Below are experts of layer 8 (counted from 0) of a mixture-of-experts language model. Rows are named router (the router's row for the expert) and show model dimensions 0-95. Each number is 500 + 25 x the weight over its row's rms, rounded and kept within 0 to 999. Numbers have three digits each.
After each expert's rows: a language model's description of what the expert responds to. This comes from a sample of Wikipedia text that the model never trained on.

# expert 11
router:508501493485479500485473481531489560493447478495507486486518517463508527520495486508511524484524483460501468448555495526494506514469508510475472525512481500502507486475483520487520516483477535490486538532495509495521486517460512535531489522489503521445533510502466522479523587494504486480
Institution and place names. Place and organization name words after of the or in, such as University, County, Army, Connecticut, Commission, Chicago.

# expert 3
router:467472476479525473482509480517509487517552507471517530517503470517537514525491499548494601527552499519514473500514512507506467491486495470442485468533460545516520498534493507486534506484532514511465494460473506452460466495522537488443526496506504518469536538462431464508492545487480471472
Verb stems. Stems of verbs split before endings like -ed or -ing, after to, was or and, such as develop, follow, prej(udic)ed, allow.

# expert 1
router:488491470458488517539513502511469507520492458495527496502506540510507524501528519536502508484513493482464477512521494468526544533512500480537479533552494499497474493490462491473482485501458526498527520544516462493477509523535518539497483571516482537475476489526488519472485472503493515501
Capitalized word openings. First piece of a word, often a capital letter or prefix after the or 's, in titles and names, such as E(ffects), In(quisition), un, Super.

# expert 0
router:481508486492513494506485482501505495502510471513460470472494547501550486521514526492518485547514479516474530469473515498497544475526473502507447479512541536508495514495518536477540502504475506523476517495472553498498525513479446483502528559550467538504494516511523513561514515482497509499
Table numbers and units. Digits, decimal points, separators and units inside numeric tables and measurements, such as %, km, m, feet, minutes-seconds colons.

# expert 8
router:499523507476491442525510487488505500530525466528472507489461491512530500468537529520494507479491503480509531492480477502519491458496513550505476503496508457479572485507463515464522511534481478500505461469515473505493500520530550489526509516506472496480475473536531511511501503524496512494
Inner name pieces. Second piece of personal names and words after an initial capital letter, such as R-h-ode, H-i-romi, Sam, Jim, H-ur-ricane.

# expert 7
router:507529509480512452538457530497448481479504474502521514465516569501537460493543512536517532517474485456519536473522475504504494499535447465517514495526571464496517477536479511507478496528517515507482514478490528469497522526491495546516493478563502505486472541535458564503501505471469506516
Headings and infobox labels. Opening parentheses like (born, heading equals signs, and infobox field labels in list entries, such as Formula:, Weather:, ==See also==.

# expert 4
router:481548488521515535464514540490492485493490458508500493538550525471515521515523484502503515463546495474510484511484549534486489472528479506546468506474493496492525453481474524525523480540506478486496499509512475480512481540497543455510474504491533473471491469563492489495493502445494477525
Capital-letter abbreviations. Uppercase letters and acronym pieces in codes, abbreviations and foreign names, often inside tables, such as HYG, KY, US, AB, SER.

# expert 6
router:489535507484494492473497470510465547538514481457517547488517534494502532487488517498518499520506465534483545510521544503529520521484452504548532466518486540460539460497470526519469543514491484482553529488484521474554540524501491512492511496536497500503506451489491529519527523502489484509
Prepositions after verbs. Prepositions and function words following a verb in biographical narrative, such as in, of, from, into, against, during, by.

# expert 10
router:506529509479513497471490489516502487497497489516495484514551525534488487490532466449517490511490528504491524529527493478536567505507482509461530494513512500495479501492525549493504521489510533522508475454471477508488490494461462478475492479524522539479480478476468481542528536470495506466
Species name endings. Word-final pieces of Latin species names and surnames in taxonomic lists, plus line breaks and is/was after subjects, such as -ensis, -ianum, -owski.

# expert 2
router:495506495470517507551507538499505482479521493465533529510475501520504455489563477493529492568515458495498506484479536497480478529518498489532480436528483462501522459478476496501503521514462525488506495458500543500477463517488534517511478488552513533495502507515493457505546516475516494514
Leading digits of numbers. First digit of years, dates, scores and counts after a pipe, space or comma, such as 2(004), 1(912), and number words like three.

# expert 9
router:483509481522469495476513521521500488496466511546464497505515530493468481529526510506498538528490515541486481507526494544471491490511533459510459541476549510503494473512518571528516514478537545492504516483521496482509546520477511469557542514488497495507518479500507518504506501519448456494
Noun endings and pronouns. Plural and -ation endings completing nouns, plus relative and subject pronouns in expository prose, such as challeng-es, which, that, it, production.

# expert 5
router:477514459508503483559496524497526483489532501494450526467488521503522513526551500510561507495496462525484464503517537498499480508543484517471482450492512451468521502491488473467509520494495483560494510493478536499497487498530498437522492475546467496500540531535484499520492496523459491485
Line breaks and openers. Paragraph breaks, section markers like ==, table pipes starting rows, sentence-final periods, and determiners like The, its, their.